{
  "num_hidden_layers": 9,
  "hidden_size": 192,
  "n_experts": 64,
  "experts_per_token": 3,
  "d_expert": 128,
  "d_shared_expert": 0,
  "hidden_act": "swiglu",
  "moe_layers": [0, 2, 4, 6, 8],
  "router_score": "softmax",
  "normalize_top_k": true,
  "routed_scale": 1.5,
  "balance_loss": 0.00387,
  "balance_bias": false,
  "router_bias": true,
  "n_groups": 8,
  "groups_per_token": 4,
  "init_std_router": 0.00971,
  "lr_router": 0.0016,
  "vocab_size": 2048,
  "norm": "rmsnorm",
  "norm_eps": 1e-05,
  "tie_word_embeddings": false,
  "optimizer": "muon",
  "learning_rate": 0.00674,
  "beta1": 0.93,
  "batch_tokens": 65536,
  "max_seq_len": 1024,
  "train_tokens": 576600000,
  "max_steps": 8799,
  "dataset": "wikipedia_en"
}
Below are experts of layer 4 (counted from 0) of a mixture-of-experts language model. Rows are named down (a neuron's output weights, with its number) and show model dimensions 96-191. Each number is 128 + 32 x the weight over its row's rms, rounded and kept within 0 to 255.
Before each expert's rows: "comes before" lists some tokens at least twice as common just after its tokens as in all text. This comes from a sample of Wikipedia text that the model never trained on. Tokens count by the router's weight.

# expert 14
comes before: "-", "|", "==", "===", "The", "In"
down0 [162 143 169 144 120 150 101 120 118 129 141 159 106  79 133 166  90 100  76 173 182 100 134 125 136 133 137 169 155  83 129  99 176 107  98 123 159 143 170 113 126 146 101  87 127  92 140  44  71 106 164  96 104 104 110 134 167  69  76 136 105 123 139 148 138 142 125 113 151 104  48  97 103 111 121  97 116  95 124 130 146 169 112 107 160 146 116 159 131 167 135 123 136  93 198  75]
down1 [ 70 200 107 126 131 168 152 138 121 115 136 106 108 151  62 122 105 105 115 135 118 169 161 117 193 170 153 100 176 159 137 149 190 130  96  54 113  99 116  96 129  99  58 124  69 102 112 136 122 167 117  88 178 111 135  87  82 182  88 107 132  81 128  80 182 110  99 108 131 165 134 158 111 109 116 179  75 140 116 131 159  94 128 161 145 137 114 117 198 133 162 122 139 184 116 161]
down2 [151  69 152 131 160  91 121 170 149 141 156 118  69 172 135 166 115 147 114 200  79  51 110 113 161 113 166 163 135 154 157 114 101  96 115 157 100 110 172 116  97  76 156 121 165 156 100 158 127  99 112  96 126 126  97 117 111 184 127 110  99  95 135 175 143 166 119 105 119 173  99 155 128 114  78 143 183 142  88 105 161 105  83 126 126 195 165 154 137  64 165 107 153 137 165 133]
down3 [ 68 134 146 162  91 120  95 177 106 100 130 136  72 123 145 136 144 184  75  88 125 108 157 158 161  84 133 152 111 105  79 125 107 123 181 148 159 132 147 202 127 169 173 143 145 140 146 155 122 111 127 141 165 145 116  94 110 193 144 172 131  88 122 170 141 152  83 136 146 111  61 157 110 117 199 119 115 101 114 113 172 116  30 123 140 157  93 138 124 137 159  93 134  93  73  59]
down4 [126  94 128 131 120 131  94 113 136 119 106 119 160 121 114 113 150 118 119 140 119  70 104 121 164  91  97 109 176 160 115 141 134  74 142 190 108 100  74 136 157 117 143  87 118 160 171 141 135 146 163 107 153 196 122 124  98 130 146 159 169 166 126 177 102 183 154 157  90 161 115 148 135 141 132 104 144 126  95 146 112 174 109 110  80 152 168 109 119 102 122 109 163 119  90 180]
down5 [148 138 160 139 148  87 135 137 179 179  89  72 167  68 146 179 120  89 152 127 146 105 110 127  99 176 131  80  88 194 131 136 127 108  93 138 109 100 193 133 104 108 151 125 160  81 160 102 167 114 125  88 176 150 138 173  47  85  49 135  76 149 185 107 109 156 130 116 122 138 136 134  70 115 173  94  61 136 148 102 167 170 133  40 121 114 115  86 138 144 122 164  53 112 131 139]
down6 [171 171 134 150  94 124 155 123 111 112 117 149 131  96 132 101 206  78 101 164 121 136 179 112 106 105 154 121 103 106 137 101 172 100 113 176  84 120 147 149 135 144 167 106 130 117 123 200 131 105 174  87 124 104 143 162 128 138 110  87 130  99  82 134 103 116 190 158  81 208 100 115 151  69 124 179 136 132 147 157 158  83 170 160 105 169 135  98 111 163  79 182 131 180 122 139]
down7 [ 91  82 173 141 117 127 138 190 131 157  78 105 207 174  69 122 116 100 166 125  81 125 141 131  70 116 117 191 118 147 140 141 108 113 167 143 179 124 105 133 159 105 118 112 122 140  80 179 152 139 109 127 141 124 161 140 154  80  74  29 185 147  73 137 143 139 161 101 109 114 112 109  77 131 108  93 127 143  74 155 113  66 141 100 103 113 119 185 140 172 106 190 184 101 124 101]
down8 [181  90 141 104 123 120 136  85 145 101  89 117 140 198 117 130 105 105 129 100 124 141 134  84  88 223 145 164 115 198 101 104 122 112 112 185 160 146 135 128 110 142 168 187  80 122 182 130 141 149 188 135 154  96 104 133 115 152 115  83  92 140 152 103  78 149 170 166 147 100 133 136 159 208 129  65 110 110 106 156 112 159 161 170 145 121  77  86 113 129 110 170 114 160 165 133]
down9 [111 133 109  99 134 140 160  83 161 143 144 150 118 137 138 189 167 123  85  94 151 145 104 184  70 148 129 158  94 114 112 136  64 144 146 156 127 162 151 119 104 143 136 132 114  94  91  90 153 100 130 117  66 123 111  91 137 117 132 155 168  61  95 223 107 100 118 145 120 116 139 106 135  92 112 103 121 105  56  93 139  85 144  35 145  82  94 162 131 183 110 133  82 122 167 134]

# expert 46
comes before: " The", " He", " In", " It", "==", " This"
down0 [162 104 155 167 170 140 154 166 130 159 105 147 155 144 194 134 115 111 124 111 105 152 141 121 110 161 154 187 153  98 171 156 153 118  68 108 124 112 125 142  95 160 100 147 158 123 178 144 168 133 120  72 144  59  98 152 109  94 123 128 112 149 128 124 107 204 116 126 146 148  99 109 137 121 144 172 153 127  90 125 140 136 145  82 175 121 135 120 153 134 129 151 145 159 142  71]
down1 [116 109 102 122 104 149 121 156 125 181 144 115 152 102 131 167  85  70 136 154 138 158 147 192 120  96  98 144 121 127 124 114 160 114  69  83 169  96  99 102 129 148 185  87 136  83 164 144 152 160 160 172 121 110 129 142 149 153  93 140 162 167 123 108 116 160 150  98 114 103 147 136  92 141 130 188  52 125 184 139 123  68 170  85  87 136 161 185 114  85 104 119  92 101  84 129]
down2 [123 123 163 119  84 138 148 103 178 155 130 119 154 119  71 149 104 110  53 116 140 116 170 104  97 158  91  95  60 186 117 121 103  76 165 130 104  94 145 181 135 159 162 177 119 188 163 104 115 172 109 114 118 122 156 158 184 127 140 151 160 195  42 202 127 154 132 147 106 159 186 115 155 175  63 125 120 137 177 106 131 101 112 159  86  75 152  84 112 109 155 157 141 151 162  98]
down3 [146  61  82 165 127 147  60 168 110 106 131 146 146  92 126 112 107 121 123 141 128 158 152 100  63  98 171 125 132 129 111 187 155  55 148 179 110 126 159 142 111 128  98 103 105 148 103 132  90 164  98  92 130 122  86  96  94 101 117  83 101 108 112 143 157 142 113 122 129  57 109 164 161  66 170 168 111 113 151  76 118  64 128 119 117 162 100 125 173 165 142 142 168  89 178 102]
down4 [177 165 140 126 101 133  96 106  66  53 146 184 131 218  80 128 100  97  98 101 112 142 149 177 127 137 126 123 101 119 113 127 102  92 106  84 144 193 140 116 149  60  99 141 154 152 130 122 156 103 102 162 144 114  95 150 142 100 128 105 135 106 163 130 142 110 120 112 149  71 112 137 123 185 116 181 107  93 113 146 110 163 150 107  68 118 140  90 171 136  74 134 126 157 127 121]
down5 [109 146 141 156 148  92 150  97 172 118 146 141 186 137 156 138  90 146  76 139 123 101 151 125  79  33 149 105 144 162 113 169 122 147 123 174 159 140 138 163 138  98 173 100 126 144 131  68 107 128 143 121 114  69 158 119 123 123 166 181 181  83 120 131 134 123  68 109 142 156 136  89 114 125 108 122  88  99 139  79 179  87 143 119 121 154 149 113 134  53 123 165 100 150 160 165]
down6 [154 146  79 141 147 164 155 158 153 148 126 125  65 145 145 120 104 155 144 142 113  32 187 100 126 123 147 138 112 114 132  77 136 116 100 165 117  86 131 144 119 123 118 103 120  96  82 106 126 144 124 146 147 194 192  80 173  87 157  98 130 153 115 175 118 108 174 172 133 147 147 107 120 117  91 136 173 125  87 119 135 160 190 215 135  87 208  87 151 157 117  80 144  75  63 122]
down7 [128 194 143  82 171 166  94 148 101 108 137 155  84 137 119 144 146  95 100 179 135 119 125 125 100  69 125 132  68 146 185 154 172 129 166 163  90 174 133 114 119  89 159  65 132 133 135 115 116  62  24 103 163 150 222 124 151 125 115 170 121 109 127 159  66 110 152 158 145 182 122 146 160 115 112 129  97 115 101 118 147 107  96 169 156 149 160 140 118 127 123 126 106 104 133  88]
down8 [ 51 141 147 158  77  61 100 141 116  93 103 101  71  91 161 176 123 115 157  99 110 154 151 148 182  90 148 161 138 130 185 194 111 108 145 135 153 130 141 163 126 144 186 132 162 148  54 159 145 135 101 172 151 101 102  59 109 114 108 148 109 125 155 108 158 175  52 164 143 129 114 105 156  90 134 183 121  53 158  83 164 136 125 140 128 137 146 132 140 182 123 139 107  90 139  37]
down9 [ 54 138 168 103 182 115 118 108  77 150 142 139 132 135 133 120 123 106  82 112 126 119  75 154 126 131 170  63 156 110 163 179 169 143 138 104 120 162 140 124 148 163 153 133  63 137 120 125  57 119 146  80 170 156 148 105 113 142 128 110 105  83 163  99 124 189 107 120 178  68  73 103 129 189 159 113 130  76 139 131 171 201  90 173 151 167 127 110 130  93  73 129  92 137 195 144]

# expert 15
comes before: " the", " and", " a", " he", " which", " but"
down0 [185 113 129 157 127 101 103 148 129 125 105 123 212 166  54 151 137 100 127 167 130 109  81 137 161 125 126 111 144 170  63  49 134  93 138  83 178  76 141 121 168 124 117 133 137 126 161 104 138 148 156  75 126 138 139 116 131 130 161  89 130  84 175 152 147 164 214 146  79 118 142 158 121 132 142 133 109 132  84 150 107 100 120 194  71 137 150  95 140 122 119 108 141 159  76  93]
down1 [121  92 154 160  90 103 108 198  99  80 146 122 109 170 169 137 122 166  96  85 122 175 136 155 131 121  97 103 103 110 113 116 181 133 154 122  90 123 137  82 118 188  67 148  90 127 167 193 173 146 143 145 161 175 132 108  74 195  47 140  70 100 162 160 138  61 113  94 126 121  95 104  86 160 139  99 123  78 168 152 111 121 141 133 121 111 137 114 145 147 107 180 127  95 164 152]
down2 [139 119 157  98 101  72 129 136  82 100  91 110 112 132 103 209 135 123 153 170 102 157 136 137 134 145 111 174 149 118 110 127 102 130 123 130  73  91 139 102 121 105 113  76 183 154 149  96 129 101  89 128 147  88  95 103  88  70 129 158 137  55 172  40 135 148 130 168 113 151  93 138  96 110 142 127 149 105 133 119 219 109 127 127 139 106 153 111 115  58 154 138 122  86  90 107]
down3 [121 122 142 102 132 115 187  88  90 136 126  72  70 137  94  77 117 119 128 157 161 122 117 139  64 138 103  83 152  80 119  99 149 149 132 100 120  89 129  95 123  81 133 128 133 153 129 155 148  74 147 154  61 122 104  97 146  71 105  28 108 136 124 148 105 164 112 144 140 144 141 194 195  97  96 115 176 174  93 140 119  89 137 104 136 152 131 179 127 146 106 185 143 145  97 105]
down4 [ 95  73 123  85 145 107 162  96  89 153 126  84 128 106 142 179 110  92 167 173 149 126 158 175 150 114 113  91  99  99 134 148 203 127 137 114 143 112  80 114 110 155 154 140  53 128 124 112 170  68  76  97 119 140 170 128  92 132 113 122 118 187 148 151  82 158 116 139 160 106  80 115 136 157  59 152 128  78  62 131 121 175 115 129 162 169 112 146 158  97 138 155 164 172 167 212]
down5 [161  72 152 106 110 174  37 142 117 208  88 114 243 156  96 122  75 119 164 150 114 149  92 126 120 148 177 105 109 138  98 115 106 154 132 168 123 105 103  90 146 129 150 143 134 117 104 172 125 162 168  90 187 162 110 200 118 177 116 135 139 144 144 141 139 143 194 109 163 109 144 174 133 154 122  92  93  79 134 140  80 137  94  97 169 128 122 196 150  70 123 107 126 154 142 188]
down6 [159 129  90 134 144 145 173 128 137 181 130 102 107 100 123 157 156 150 176 160 141  75  97 130 156 123 128 152 117 138 107 142 196 134 133 143 146 171 179 106 193 145 126 140 132 160 120 160 136 142 154 135 198 157  70 134  53 126 121 113 137 158 161 182 140 125 126 124 104  86 141 169 123  90 123 153 134 131 131 139 115 154 147 106 141 205 173  99 108  85 102 105 188  84  96 116]
down7 [ 89 150 139 174 116 139 136 113 120  70 115 198  76  86 116 180 112 138 131  82 123 134 121 125 178  51 161 139 152  99 105  72 130 120 141 179  75 160 139 134 114 133 101 155  95 169 160  76 131  94 143 133 139 140 138 114  57 127 143 114 166 169 143 124 122  81 155  83 136 148 146 106 172  81 144 128  99 149 152  80 152 121  88 168 118 122 111 128 116  64  99 126  23 146 129 146]
down8 [ 83 113  68 113 129  70 149 110 141 109 128 138 133 156  60 144  89  73  78 180  96 115  98 157 138  95 137  97 157 102 132 116 143 125 166 198 165 116 185 195 172 117 116 137 125  96 190  85 173 119 148 126  51 142 175 139  96 115 146  94  92 142  98 105  96  93  98 150 109 149 174 140 129 150  92 151 136  96 124 186 124 102 208 171 124 134 117 212 162 119 113 139 162 101 146 152]
down9 [127 126 156 187 183 119 174 141 166  87  87 147 120 159  66 153 127 123 158 132  95  98 122 103 155 142 127 134  39 175 102 124 145 139  86  92 128  86 140 127 103 164 124 160  96  75 126 123 125 104 116 155 132  75  77  95 120  85  76 102 189  66 150 114 162 101 138 145  34 152 127 123 128  69 159 119  90 122 107 185 166  48 131 138  91 168 147 140 131 144 107 106 135 111  82 106]